{"num_hidden_layers": 12, "hidden_size": 320, "n_experts": 24, "experts_per_token": 2, "d_expert": 240, "d_shared_expert": 256, "hidden_act": "gelu", "moe_layers": [0, 1, 2, 3, 4, 5, 6, 7, 8, 9, 10, 11], "router_score": "softmax", "normalize_top_k": false, "routed_scale": 3.46, "balance_loss": 0.00426, "balance_bias": false, "router_cosine_scale": 14.0, "init_std_router": 0.0101, "lr_router": 0.00094, "num_attention_heads": 5, "num_key_value_heads": 5, "head_dim": 64, "vocab_size": 8192, "norm": "rmsnorm", "norm_place": "pre", "norm_eps": 1e-05, "positions": "rope", "rope_theta": 10000.0, "rope_fraction": 0.5, "qk_norm": true, "attn_scale": 0.125, "tie_word_embeddings": true, "parallel_block": false, "init": "uniform", "init_std_qkv": 0.0233, "init_std_o": 0.0, "init_std_up": 0.0233, "init_std_down": 0.0, "optimizer": "muon_variant", "learning_rate": 0.00783, "lr_mult_qkv": 0.7, "lr_mult_up": 1.43, "beta1": 0.95, "lr_head": 0.0146, "max_grad_norm": 1.0, "warmup_steps": 50, "schedule": "cos", "final_lr_fraction": 0.0, "batch_tokens": [131072, 262144], "max_seq_len": 256, "doc_mask": false, "train_tokens": 709200000, "max_steps": 3737, "dataset": "wikipedia_en"}
Below are experts of layer 3 (counted from 0) of a mixture-of-experts language model. Rows are named router (the router's row for the expert), up (a neuron's input weights, with its number), down (a neuron's output weights, with its number) and show model dimensions 80-159. Each number is 128 + 24 x the weight over its row's rms, rounded and kept within 0 to 255.
Before each expert's rows: a language model's description of what the expert responds to. This comes from a sample of Wikipedia text that the model never trained on.

# expert 4
What it handles: Short mid-word syllables inside non-English names and words, such as ga, ba, dar, ker, é in Adarsh, Mlaba, Okinawa.
router [131 110 137 127 121 128 127 133  87 136 116  88 175 148 151 119 102 152 112  98 142 160 120 139 142 132  90 109 151 148  95 108 121 151 133 115 116 100 121 129 130 136 129 104  91 150 172 127 128 121 124 144 156 116 119 152 128 133  99 155 142 113 138 132 122 172 193 148  93  97 158 155 129 165 137 107 123  56 111 122]
up0 [131 124 116 154 155 144 107 106  83 144 127 121 110 161 134 156 149 155 135 114 159 144 117 121 118 154  92  99 109 108 136 105 150 127 113 121  86 117 147 121 143 113 146 164 112 106 115 107  78 153 117 122 144 172 126 133 120 156 115 130 176 113 148 127 126 118 106 202 131 148 159 116 177 120 111 146 100 132 144 170]
down0 [115 125 138 139 137 115 128 152 117 141 100 152 137 107 146 105 160 108 157 130 112 167 151  69  99  90 165 143 113 127 119 158 126 119 127 117 133 126 143 144 116 127  89  98 110 138  76 107 129 115 120 140  73 111 146  93 152 108 139  89  87 129  98 126 131 158 124  94 131  99 139  73 131 112 121 115 174 125 122 133]
up1 [124 149 108 107 159 141 158 100 143 110 109 151 126 150 106 147 115 160 120 150 140 143 124 133 145 150 137 173 158  95 167 144 155 116 133 112 167 127  98 122 115 143 125 129  96 132 140 130 162 147 146 163  95 119 132 102 109 141 123 135 140  84 129 178 140 121 130 137 108 139 141 118 124 130 166  95 123 110 154 107]
down1 [ 77  99 113 122 122 125 129 165 112 127 109 104 130 113 148  91 115 165 191 173 136 129 134 111 130 138 104 123 105 127 102 114 139  95 117 134  88 177 101  93 109  98  92 132 147 109 118 148 118 132 122  99 137 148 121 118 115  97 129 116  91 132  89 101 121  82 124 173 102 122 134 115 161  90 118 161  97 114 112  97]
up2 [156 117 125 146 112 106 125 117 101 141 103 106 113 113 104 104 143  81 102 142 141 129 136 141  91 129 104 137 156 113 126  82 114 128 137 112 149 125 115 120 107  88 131 110 128 148 111 156 111 154 142 113 146 146 111 152  95 169 143 100 105 139 100 111 139 113 173 149 100 113 154 107 129 104 175 152 164 157  89 137]
down2 [134 150 138 137 137 139 133 168 131 158 113 149 151 114 133 149 146 132 105 119 120  95 119 121 125  91 154 102  82 108 127 157 132 128 142 135 117 128 148 133 144 162 124 126 149  80 134 136 128  94 101 102 192 100 166 101 146  84 144 165 163 113 104 155 144 134 141 114 142 121 132 163 154 117 106 167 113 114 155 130]
up3 [134 105 125 147 137 107 142 159 107 157 107 114 111 103 133 141 130 156 140 164  96 129 150 148 142 144 128  70 118 118 140 161 106 146 120 115 125 107 128 136 143 104 167 143 118 181 115 141 105 118 163 119 159 167 217  96 162  93 108 149 138 128 135 148 139 127 112 131 194 150 110 134  76 112 187 107 123 128 143 117]
down3 [112  90  90 172 125 126 108  80 139 122 118 111 128  96 113 100 120 131 123 102 105 139 119  93 124 155 116 118 143 121 154 112 140 145 135 120 123 114 139 110 155  89 107 186 127 142 115  81 101 121 131 117 157 117  62 142 129 107  91 113  88  83 131  92 123 144 151 134 150  88  95 118 158 113 165 139 169 137 142 119]
up4 [111 134 130 124  86 143 131 135 173 114 103 128 155  91 153 151  98 182 158 131 109 122 116 106 143 151 123 137 145 129 160 141 100 119 174 107 114 105 141 116 111 135 129 150  94 151  85 123 135 103 143 135 133 128 148 154 125 126 178 149  71 133 132 131 114 171 157  99 137  93 171 109 129 130 164 188 144 127 152 132]
down4 [152 135 140  76 129 146  91 112 133 102 135 140  83 127 144 109 125 108 155 135 110 130 147 188 123 117 145 126 126 142  96 106 113 114 116  97 129 171 131  81 144  61 132  87  78 126 129 130 155 118  94 150 131 123 143 126 131 172 172 140 107 146 128  62 153 122 147 149  88 159 120 166 153 125 145 110  98  78 111 135]
up5 [113 122 139 137 122 154 160 141 156 162 124 168 115  78 140 155 118 124  96 115 147 128 125 160 173 104 115 109 107  89 140 129 110  99 101 138 125 129 124 155 114 117 138 148 132 133 108 121 114 105 122  96 188 145 164 128  89 110 117 117 105 121 136 147 109 141  94 126 156 133 119 144 166 175 111 105 110  87 145  99]
down5 [135 163 108 134 142  72 101 140 130 123 119  86 132 109 118 148 152 132 131 143 124 151 120 145  80 155 132 144 137 161 144 126 154 151 177 110 138 165 125  84 118  80 106 159 132 149 129 136 108 135  67 115  90 132 111 107  95 112  94 149 152 133 104 114 113 105 124 129 120 129 128 139 115 151 124 116 134 161 123 129]
up6 [141 134 132 135 140 114 137 126 161  96 106 175  99 112 106 137 119 168 159 106 162 129  96  88 147 147 141 149 170 143 155 129 149 146 144 125  90 122  86 142 147  96  97 112 175 168 149 140 143  82 188 143 123 131 126 130 104 127 148  40 129 152 155 154 159 135 142 143 154 143 144 145 138 140 124 146 153 133 139 130]
down6 [146 154 111 111 129 152 134 156 114 118 132 142 131 143 153 187 140 117 110 143 111 118 142 134 174  96 121 184 132 132 164 152 125 125 129  94 116 124 136 131 157 116 159 109 136 138 115 102 109 133 117 159  94 115 113  97 124 114  96 146 108 106  79 124 110  96 118 120  96 108 106 162 138 138 134 115  99 129 177 103]
up7 [111 152 174  73 115  94 124 140 142 127 148  89 119 166  86 116  89 153 117 130  94 144 124 100  99 108 120 142 140  99 157 131 164 134  96 131 133  95 145 130 111 130 112 128 161 105 126 170  95  95 136 135 159 138 144 136 146  96 121 113 115 181 125 111 127 176 145 155  96 138 153 122 135 106 127 156 138 125 134 138]
down7 [147 122  67 136 125 169 159 129 134 169 139 126 140 130 156 101 129 149 123 111 129 125 120 135 116 141 166  58 103 134  79 123 111 119 119 135 113 130 117 119 118 116 144 142 132 136 120  85 144 137 123 117 149 134 160  96 133 150 125 163 142  85 137 103 131 146 123 122 130  90 150 162 102  83  86 102 156  94 117 148]
up8 [100  80 147 146 117 101 136  99 127 116 148  88 134 120 114  81 135 146 111 175  89 124 157  85 140 121 123 186 129 115 140 199 103 172  96 134 142 129 130 119 127 172 109 165 107 148 142 101 159 131 104  85 149 136 115 149 105 154 124 127 132 117  84 154 131 128 156  85 139 122 136 155 136 131  89 121 157  97 127 163]
down8 [213 131 153 126  94 104 128 118 120 120 110 138 127 121 128 165  93 127 147 118 143 130 153 140 140 135 113 141 133 144 108 167 152 149 137 100  60 117 111 123 146 124 125 115 135  85  73 114 115 132 148 139 139  84 156  98 132 129 120 125 101 102 118 127 140 149  86 159 119 151 137 113 105 123 114 158 148 130 115  85]
up9 [119  80 113 151 126  94 130  67 109 117 135 131 113 141 127 138  87 151 110  86 130 130 147 180 129 145  98 121  93 123 141 182 165 146 153 101 111  93 101 106 121 126 136 156 171 106  72 123 130 114 147 136 135 130 115 184 134 151 141 158 162 121 111 153 107 165  81 127 126 150 164 142 104 104 183  94 114 162 138 152]
down9 [153 117 119 122 112 161 119 171 119 107 102 145 134 114 136 128 139  82 133 135 103 135  89 141 127 106 173  91 119 158 141 155 125 112 125 121 134 156 101  97 135 145 187 145 140 119 151 125 119 147 123 106 122 134 152 146 152 122  74 144 121 117 121 121 151 108 144 152 142 147 133 114 123 101 158 130 165 117 113 139]
up10 [154  70 136 150 130 140 114 101 131 160 135 138  88 108 160 163 146 150 144 145 181 119 109 139  97 130 135 152 141 129  87 171 103 131 146 114 109 103 136 120 178 119 144 104 159 143 127 147 135  97 156  99 125 116 137 161  98 150 148 146  84 129  87 155 156 154  76 114 100 146 136 128 114 111  80 151 110 161  92 140]
down10 [ 94 180 131 138 122 148 138  95 131 130 175 124 130 104 119 160 160 138 133 116 102 117 131 102 139 118  88  80  91 103 106  96 133 127 117 110 112 119 106  94 116 147 111 102  74 118 151 146 137 123  89 148 165  97 140 146 151 103 148 122 160 157 173 169  71 129 115 166 119 118 118 134 116 128 141 193 125 138 133 123]
up11 [ 97 138  87 139 113 138 123 120 117 106 147 174  99  66 145 124 123 145  93  94  94 127 128 180 131  83 140 148 127 145 152 158 127 141 137 125  94 142 137 159 132 150 158 137 121 139 155 103 123 178 108 121 163 139 139 126 142 123 125  93 158 164 101 119 107 115  87 125 188 122 148 116 138 111 134  94 142 111 171 124]
down11 [147  64 140  92  64 164 130 110  99 115 131 123 160 133 112 137 144 127 122 119  89 103  96  90 169 118 121  86 108 117 135  93 150 119 138 161 128 101 127 136 138 130 145  64 130  74 134 126 142 113 152  90 126 142 139  90 124 128 125 138 140 109 145 110 144 120 126 157  96 115  75 120 114 148 124 136 149 170 142 152]
up12 [114 122  60  92 121 172 126 134 157 114 127 141 177  96 154  93 125  84 115 111  70 138 129 151  95 110 100 140 141 157 108 114 161 110  93 141 156 120 155 137 167 155  93 139 102 128 121 136 124 102 137 178 100 138 138 101 127 125 103 117  98 164 124 171  97 131  71 114  87 115 106  95  91 111 108 150 139  85  97  90]
down12 [137 145 123  97 174 100 121 171  99 121 149 143 132 117 122 125 163 158 154 158 158 114 139 177 145 143 136 123 113 166 123 169 120 122 147 156 110 138 158 125 196 110 120 138 153 156 160 122 103 152 135 111 153 162 111 135 102 106 142 115 164 145 125 106 168 143 161 121 134 146 187 147 115 153 103 122 127 131 146 124]

# expert 5
What it handles: Word pieces inside foreign and proper names, often in sports tables, such as Altu-ğ, El-din, Mühl-haus-en, Interscope.
router [112 107 111 158 191 149 146 103 121 145 136 103 147 108 146 131 128 136 117 162  80  95 152 108 117 155  89 135  94  87 126 100 130 124  82 109 147 171 179 142 160 141 125 136 139 157 101 116 140 123  94 105 124 160 138 111 124 134  84 153 130 118 116 130 100 146 142 105 142 135 106 128 165  78 151 110 158 152 137 126]
up0 [118 117 121 146 149 144 119  80 123 147 116 130 132 108 114  93 146 115 109 120 149 108 135  78 136 149 118  78 150 144 178 124 124  94 156 167 167 156 177 116 151 144 139 109 126 148  83 159 141 119  94  99 144 131  90 110 197 149 153 141 123  97 150 144  83 134 143 138 171 142 105 137 143 100  99 127  89 132 121 128]
down0 [105 147 105 122  93 174 157 150 108 125 172 129 122 137 112 119 117 115 118 128 168 120 139 141 158 154 106 138 134 101 132 107 144 115 156 150 155 121 123 108 130 129 143 112 124 136 156  73 132 165 129 138 143 114 125 140  80 149 122 134 100 104 122 137 141  93 106 109 152 145 144 110 180 139  91 155 172 100 154 123]
up1 [ 99 128 125 126 131 113 110 133 126 141 122 177 115 135 135 110 173 119 119 129 127  96 171 118 168 168 158 174 120 125 143 146 124 141 115 140 137 138 111 149 133  74 121 157 125 109 115 111 140 156 125 106 161 186 127 133 116  82 174 134 141 153  93 157  93 148 118 113 160  88 160 128 100 141 169 116 135 167 145  93]
down1 [131 122 109 156 136 136 124 120  89 112 152  75 137 133 114 139 100 113 108 133 158 162  99 139 117 128 146 105 101 127 125 108 148  95 118 109 134 105 137 110 138 169 146  92 158 120  93  80 116 134 119 116 132 125 139 160 138 162 100 105 106  60 147 130 176 101  94 122 151 150 160 117 159 141 126  98 127 104 153  92]
up2 [125 132 120  95 133 144 161 136 129 132 189 120 109 145 134 168 123 129  92 147  87 105  94 125 153 151 140 103 140 156 129 141 124 123 109 129 100 162 114  93 140 112 111 165 130 139 126 130  90 140 103 127 183 127 106 165 144 129  84 127  91 121 117 114  69 104 110 110 148  79 181 103  84 114 143 127 100 140 116 124]
down2 [ 82 148 123 151 130 142 128 135 151 127  95 127 173 110 126 158 184 118  95 167 163  87 100 132 103 120 137 137 128 146 156 111 141 137 126  81 150  98 125 114 135 133 131 113 172 146 149 104 130 173 140 158 136 113 128 127 133  95 125 145 139  74 141 119 160 127 108 110 125 127 149 128 128 121 122 141 156 106 129 139]
up3 [102 112 115 148 126 142 142 190 127  81 141 119 116 156 131 156 140 158 104  95  94 136 138 143  98 189 152 141 142 121 138 122 105 109 117 152 163 147 110 169 131 155 135 148 125 126 173 116 129 115 129 120 149  84  94 125  68  83 123 112 164 129 141 147 111 102 145 155 117 155 160 135  76 123 114 105 120  94  93 132]
down3 [116 135 109 190 109  72 128 148 155 133 172 130 126  92 113  89 127 148 102 168 147 139 119 109  94 138 125 150 115 141 129 106 153  79 135 134  98 103 117  91 107 130 106 139 129 120 110 107 171 119 120 140 130 115 190 166 107 160 130 123 134 116 133 125 104 128 109 107 159 116 116 159 131 135 108 101 149 169 145  90]
up4 [141 130 111 127 152 140 116 137 128  88 119 138 120 149 131  99 171 128 103 130 116 130 148 132 161 168 112 139 121 110 156 139 101 118 127 148 103 163 145 134 153 200 163 121 131 130 164 165 126 170 136 158 113 153 133 132 121 130 144 126 184 129 123 141 101 143 119 114 136 150 122 190 143 112  91 108 135 145  90 120]
down4 [150 142 104 128 137 112 136 103  96 131  89 122 151 123 106 147 124 165 145 126 117 129 103 170 119 132 136 130 159 167 142 135 135 107 181 127 124 149 151 120 104 125 136 118 110 153 129 119  91 113 154 147 145 159 132 117 106 175 184 139 114 107 136  71  98 163 102 139 158 125 111 110 123  81 126 145 142 135  91 138]
up5 [136 158 137 173 168 163 115 180 172  90 120 151 132 118 116 141 106 123 105 139 118 148 145 130 144 130 132 116 174 134  88 150  95 166  95 124 147  99 143 136 146 119 111  66 119 160 121  97 158 147  99 133 133 143 107 179 141 144  98 184 122 108 128 112 110 124 154 111 150 141 103 104 155 131 126 162 134 159  95 129]
down5 [120 148 146 105 121 142 134 122 152 124 140 120 123 150 110 128 104 106 148 147  89 113 121 135 128 159 146  84 108  95 141 114 128  81 143 119 149 146 120 168 152 193 117 147 109  96  94 147 126 101 134 146  97 155 145 173 135 120 139 133 122 156 118 153 127 135 122 138 122 138 157  99 106 162 138 133  85 104  93 147]
up6 [119 127  83 138 151 159 110 110 136 134 118 129 146  90 119 116 108 146 137 159 134 134 132 130 122 152 163 137 140 127 116 128 117 115 107 126 156 147  98 130 119 105 105 149 141 113 113 158 128 163  96  84 106 118 123 108 113 142  75 122 148 117 142 159 152 155 194 111 126 130 128 134 145 145 124 112 123 135 127 147]
down6 [157 130 104 134 154 127 130 115 128 124 143 142 139 159 163  69 123 115 154 169 159 109 117 111  94 128 106 144 147 134 110 139 153 164 131 153 148 130 145 147 177 123 134 103 139 148 147  93 131 120 157  75 130  99 121 126  80 121 153 159 137 143 146  97 179 153  94 169 144 148 155 115 139 111 137 118 168 141 135 105]
up7 [132  98 160  99 144 108 131 109 109 132 111 106 130 111 127  98 105 128 120 129 102 144 132 123 160 108 177  90 163 136 139 156 102 142  84  92 107 169 117  96 129 135 196 125 131 144 112 155 133  92 110 123 134 148 137 105 153 126 106 130 139 119 102 120 172 113 116 134 128 126 134 123 118 149 117 158 124 151 174 113]
down7 [ 76 136 126 126 137 138 177 141 129 136 147 146 137 123 203 125 184 118 124 136 134 105 115 105 119 151 101 183 123 154 131 104 125  96 124 156 106 107 120 148 116 125 130 138 133 134 186 135 139 201 158 151  83 146 155 125 116  91 139 139 156 105 110 117 155 138 169 111 147 142 106 107 150 134 126 117 158 129 112 112]
up8 [133 115 118 120 106 139 114  95 124 123  93 125 133 148  91 113 118 128 116 151 122 121 132 128 131 153  95 122 149 126 103 129 133 107 136 107 151 144 140 118  96  98 162 115 130 143 141 115 108 130 138 159 172 167  98 172  86 114 171 128 194 134 129 151 144 108  96  90 158  93 121 124  76 129 127 130 151 155 121 133]
down8 [152 149 154 111 117 123 125 109 107 101 116  64  97 125 141  88 144 123 169 149 137 144 150 150  91 109 135 102  88 122 137  79  78  87 114 151  77 143 137 159 150 108  84 100 135 129 123  96 154 101 121 178 127 170 124 142 156 124 136 132 133 155 101 120 149 153 172  84 131 157  91 104  86 111 138 151 116 135 113 113]
up9 [115 150 131 140 103 185 165 156  97 113  91  92 124 147 118 131  88 128 113 104 152 102  97 118 145 149 121 110 131 158 127 142 168 107 180 143 176 144 126 131 148 130 182 133 150 143 138 146 115 107 120 153 129 142  85 127 172 137 152 120  94 117  86 103 134 152 154 104 123 128 131  96 145  98 122 128 152 106 121 117]
down9 [125 105 176 101 110  81 134  97 134 141 110 117 119 116 137 119 139 135 137 178 140 127 132 110 114 163 159 132 136  98 143  86 121 140 116 157 117  89 142 130 157  80 156 108 108 119 160 125  93 126 152 132 129 160 124  93  67 148 126 112 172 126 151 113 148 123 133 127 118 133 132  95  71 128 143 123 109  82 133 158]
up10 [172 111  97 163 138 109 117 122 116  89 104  99 120 145 155 123 143 136 126 151 115 103 137 116 101 180 159  84 102  93 127 156 120 168 124 176 133 148 123 162 187 102 149  83 174 124 150  68 121 140 142  83 160 124 158 121 152 155 133  91 156 134 145  91 140 135 100 126 149 140  95 133 150 106 124  66 138 174 124 126]
down10 [100 129  86 142 121 135 112 147 117  99 133 101  98 162 130 138  92 166 127  97 111 122 158 147 163 100 109 129 154 180 152 110 175 148 145 126 166 146 124 151 150 157 124 141 156 157 118 104 148 109  96 144 140 124 139 142 126 126 109 135 156 164  87 127  66 109 144 140 138  99 131 113 133 107 129 104 172  83 124 141]
up11 [136 121 152 109 154 168 158 148 158 130 113 129 139  88 123 168 137  85 144 111 144  54 128  99 109  95 113 127 106  67 106 119 112 158 167  94 177 143 133 156 137 176 130  91 117 161 129  96 123 148 137  99 158 152 154 114 134 150 144 161 128 139 117 161  92 168 147 131 116 122  98 124 153  99 129 172 102 108 174 140]
down11 [ 99 109 130 154 144 112 109 108 108 146 124 151 147 149 151 123 178 126 106 101 101 174 164 121 102 146 162  94 115 144 137 101  84 130 152 117  78 116 156  64 120 111  86 153 153 134 105 135 177 127 127  94 113  99 129 121 137 107 142 120 144 129 134 113 134 155 159 117 123 132 138 165 134  94 135  83  88 122 106 106]
up12 [169 112 157  95 115 172 125 136 167 147 119 132 134 138 131 128  92 129 137  96  99 158 163 137 149 101 141  94 108 135 131 148 110 121 133 196  46 118 120  99 129 143 160 138 145 156 163 150 112 157 142 141 118 131 177  99 121 128 172 144 136  81 148 110 137 149 133 122 120 120 126 150 110 136 106 128 115 131 127 157]
down12 [153 105 106 142 107 137 131 131 130 145 153 138 150 145 174 100  98 103 158 121 148 100 151  75 145 120 148 175  84 114 111 109 131 150 118  61 146 115 145 152 155 158 105 124 100 117 113 146 152 135 106 100 115 110  96 105  97 122 133 117  84 158 137 131 126 150 158  92 113  90 118 112 132 144 204 125 133 170 139 118]

# expert 19
What it handles: First and second digits of years and dates, such as the 0 in 2024 after Population (, and 1 in 1990.
router [112  80 152 146  88 119 109 109 162 133 155 122 125  94 158  83 159 155 146 148 137 130 152 119 134  63 124 186 101 159 132 104 136 149 115 147 120 145 129 168 125  97 153 191 165 151 122 132  87 109 152  83 142 150 140 133 179  87  99 173 167 134 151  99 151 159 108  81 165  77 123 151 102 130 135 140 147 148 146 145]
up0 [ 86 146 145 122 117 176 157 114 156 129 155 106 174 135 125 149  91 123 136 120 105 132  86 136 117 132 147 138 102 160 142 189 105  52 135 142 123 150 137 136 118 113 177 118 142 130 152  95  69 102 138 118 147 159 114 130 131  84 152 101 124 141 100  90 126 133 156 138 157 148  99 145 100 103 116  97 119 114 122 100]
down0 [125 131  92 124 121 142 102 157  96 118 117 111 131 105 156 101 126 121 138 121 155 110 139 166 129 140 138 103 145 105 119  86 110 156  80 133  91 111  91 140 177  94 108 127 123 118 137 124 161 123 132 101 123  60 162 138 148  90 158 146 176 114 133 102 110 129 160 132 130  72 122  79 124 113  78  80  96 146 130 162]
up1 [128 150 148 158 116 119 118 166  79 131 142  81 126 156  84 130 140 129 120 137 104 102 180 135 134 117  92 162 130 129 147 130 139 140 114 125 141 183 123  96 133 149 178 167 132 111 115 208 140 140 144 149 137 136 152 130  92 149 133 118 139 118 126 114 172 133 100 132 128 117 145 119 105 118 152  85 129 112 122 107]
down1 [ 90 112 120 133 101 137 148 154 121 125 137 100 123 103 176 105 116 113 117  85 146  80 144  83 150 126 100 124 153  98 128 115 133 103 143 127 135 138 129 110 139  71  62 192 134 144 139 118 112 156 148 144 115 116  92 121 110  86 111 132 146 136 127 120  97 130 130 160 130 117 102 121  84 117 130  95 145 131 163 181]
up2 [127 139 123  88 100 113 136 100 122 143 157 117  91 145 122 132 153 172  85 166 146 163 116 138 110 162 148 163 139 162 130 120 117 140 139 169 115 140 137 131 128 148 132 124  96 114 127 145 170 163 102  95 118 130 152 194 181 150 108 146 152  91 121  72 115  64 130 116 132 151 135 162 118  93 105 128 114  78 119 153]
down2 [114 124 167 129 125 138  64  88  88 138 175 151 151 128 129 130  84 114 120 102 153 107 119 170 111 140 202 105 123 110 132 149 124 113 100 164 110 117 162 140  94 118 140 127 122 107 157 156 121 119 154 147 113 162 112 106 111 139 142 135 133 156 113 128 152 138 120  94 164 150 119 135 125 114 157 110 133 170  59  86]
up3 [115 133 137 126 157 131 148 137  98 173 134 137  95 141 159 127 175 135 107 133 118 135 127 113 120 124 113 130 149 108 147 129 152 164 120 109 143 105 133 113 158 115 119  98 123 129 131 118  63  92  94 133 141 125 151 161 119 117 110 137  79 120 144 160 142 145 168 115 137 122 155 117 128 141 168 140 126 147 127 126]
down3 [178 134 161 151 112 128 119 133 165 149 155 117  90  90  97 127 141  76 110 151  78 152 170 132 163 110 144 126 114 169 112  99 124 152 100 181 115  90  65 134 122 125 136 143 152 114 120 136 112 112 125 176 133 122 137 115 103 106 138 102 112 151 168 145  95 106 160 121  77 100 118  78 113  82 118 127 148  69  84 137]
up4 [143 107 133  81 112 109 152 170 150 156 142 114 116 144 157 160 117 112 143 132 134 128 137 117 128  93 126  92 164 133 129 135 188 147 138 116 134 126 118 179 127 127 140 129 133 142 123 113 110 115 164 179 160 130 125 136 127 118 166 127 143 174 130 123 132 155 128 142 134 137 120 128 149 131 130 135 140 129 101 111]
down4 [ 82 115  90 125 137 131 136 116 114 134 100 117 127  93 150 106 145 149  96 126 142 150  95 161 126  96 132 148 143 100 127 112  97  77 135 122 133 162  91 149 145  85  85 136  97 122 136 136 153 121 129 137 109 118 149 126 127 141 123 105 106  91 167 119 112 128  90  97 139 152 160 133 108 122 156 176 127 156 174 110]
up5 [ 99 138 124 114 120  83 139 129 161 102  79 140 147 131 139 141 157 137  57  94 113 175 118 118 160  86 152 116 124  99 114 174 171 122 126 162 143 153 113  63 101 153 126 137 152 172 126  77 146 116 148 169 146  57 162  95 124 119 147 123 147 135 104 108 138 128 162 145 119 145 118 136 136 163 122 154 106 142 123 163]
down5 [142 110 117 123  83 159 120 126 129 142 183 118 113 100  83 151 127 127 165 141 129 129 171 123 115 142 108 138 145 152 153 110 121 132  88 105 156 128 162 139 144  96 180 135 120  92 124 128 118 151 108  96 113 123 108 100 121  83 167 147 113 112  96 153 161 159  69 139 120 141  92 118 114 108  99 159 121 140 119 137]
up6 [102  88 132 158 126 154 176 113 148 196 117  92 127 175 112  97 158 143 101 160 127 159 135 145  94 116  89 141 130 153 133  85 112 130  94 132 168 162 125 130 151 138 137 148 133 123 164 123 125 140 128  74 132  99  97 120 151 122  89 142 155 140 161 130 139 114 118 100 125 148 146 174 134 153  92 168 165 160 130 159]
down6 [116 136 145 143 136 115 140 135 108 129 138 129 138 102 157 137 135 132 131  89 135 102 169 135 154 164 123 128 143  40 153 149 137 129 121 114 111  98 115  97 123 113  85 119 101 132 127 170 112 138 132 160 150 152 134 126 126 177 171 100 105 109 140 107 121 117 120 162 138 134 159 120 126  84 123 130 159 110 108 118]
up7 [135 140 136 129  91 112 142 167 153 165 139 141 143 137 133 142 161  98 113 128 145 109 119 106 104 145  82 119 107 107 108 145 121 115 138 179 136 122 104  61 138 118 125 181 125 119 112 143 128 133 148 165  93 131 140 122 121 120 145 121 140  98  97 112 180 179 135 153 122 145 142 153 116 145 212  99 129 110 144 136]
down7 [165  89 113 128 153 130 200 141 125 114 129 119 118 111  80 112 117 124  76 137 121 168 161 104 161 121 104 128 137 144 137  81 126 109 142  81  96 125 124 115 134 137 130 133 156 129 176 105  98 136 158 137 122 133 125 112 117 126 115 183 110 161 114 144 124  82 107 139 140 143 100 114 113 118 114 104 170 111 145 105]
up8 [122 121 139  79 135 162 135 132 119  99 151 125 111 114 134 105 142 139 110 115  97 174 133 152 154 146 131 126 145  97 137 142 135  97 152 100 122 130 136 160 108 131 165 147 165 141 125 159 129 127 149 147 117 152 138 113 126 110 148 129 114 140 178 130 119  92 130 117 130 112 144 139 175 164 124 127 125 124 108 177]
down8 [128 105 115 106 100  99 113 140 121 139  93 113 119 120  96 115 148 152 121 142 133 152 157 162 143 120 132 123 106 132 162 152 116 156  96 156 140  97 132 137 145 139 130 122  59 154 156 131 144 130 115  88  91  99 152 147 137 132  95 107 140 129 149 133 107 120 136 104  96 183 136  99 104 132 141 127 125 145 152 141]
up9 [133 147 157 125 157 137 104 115  95 160  95 142 147 170 175 142 130 151 146  85 138 138  99 179 127 102 148  98 171 126 164  96 110  84  98 140 120 138 109 125 152 132 167 114 149 126 113 136  93 144 109 160  98  84 166 138 196  55 115 125  86 113 120 150 137 121 126 147 130 118 119 127 147 129 120 107 157 121 111  75]
down9 [159 170 138 146 156 106 150 127 111 127 137 105 138  88 121 139  81 171  95 114 136 115  88 157 112  95 168 135  94 116 145  66 104 132 115 150 120 113 129 128 158 127 121 156  96 119 133 137 123 120 107 139 142 109 116 125 122 159 156 108 152 132 112 112 110 150 108 114 142 105 103 105 107 128 141 151 100  72 130 128]
up10 [109 143 145  80 120 146 136  95 109 136 108 131 107 127 119 125 108 117 176 101 139 153 126 124 125 118 136 160 119 144 131 150 147 154  64 116 124 136 124 105 134 117 139  92 119 122 111 119 113  98 100 134 172 174 155 153 118  90 107 129 150 106 112 125 181 106 174 110 104 140 158 113 113 110 111 146  89 130 130 132]
down10 [124 120 106 180 113 177  83 155 131 119 123  90 128 113 148 112 136 109 150 151 103 133 165 157 100 138 162 138 112 154 121  98 101 156 137 117 101 151 117 177 134 114 128 126 115 143  60 153 126 116 123 114 108 111 116 107 151 144 108 149 146  89 115 106 121 180 143 122 153 154 118 130 120 119 138  81 137 131 129 120]
up11 [137 130 135 159 100 162 134 143  84 119 124  60 135 139 177 153 136 147 126 188 133  99 118 114 143 133 155  98 105 118  94 178 207 121 148 145 115  93 107 158 148 151 118 131 192 133 119 105 128 135 135 162 133 102 136  93 143 106  94 139 141 151 140 136 119 133  95 126 146 109  98  55 141 135 125  80 118 121 105 111]
down11 [150 176 162 151 150 110 130  97  92  90 147 122 138  90 112 115 138 164 181 140 145 119 138 135  95 116  94 173 108 118 108 162 109 135 135 152 162 176 137 102 166 138 165 122 127 113 116 120 136 107 122  54 167 156 153 124 173 111  97 158 113  85 122 173 113 140 119 145 133  87 139 150 134 128 131 122 149 139 119 148]
up12 [137 185 120 118 102 126 148 149 142 160 113 144  87 132 181  93 170 129 147 135  67 135 158 139 127 130  94 164 132 102 143 100 104 133 124 121 144 145 154  85 113 121 120 170 134 144 126 194 131  98 145 144  77 176 132 126 110 125 115 123 131 130 151 156 107 142  91 124 144 129 131 151 132 133 133 153 133 140 127  95]
down12 [135 116 137 132 104 139 167 131  95 114  84 123 139 137 101 165 125 158 178 147 147 126 151 125 119 145 126 114 132 114 142 146  99 152 126 167 139 148 156 121 133 170 122  96 152 118 134  92 156 156 146 140 154  99 104  90 128 109  97 104 113 123 108 109 131 127 139 158 132 145 106  84  97 157 165 157 142 120 140 139]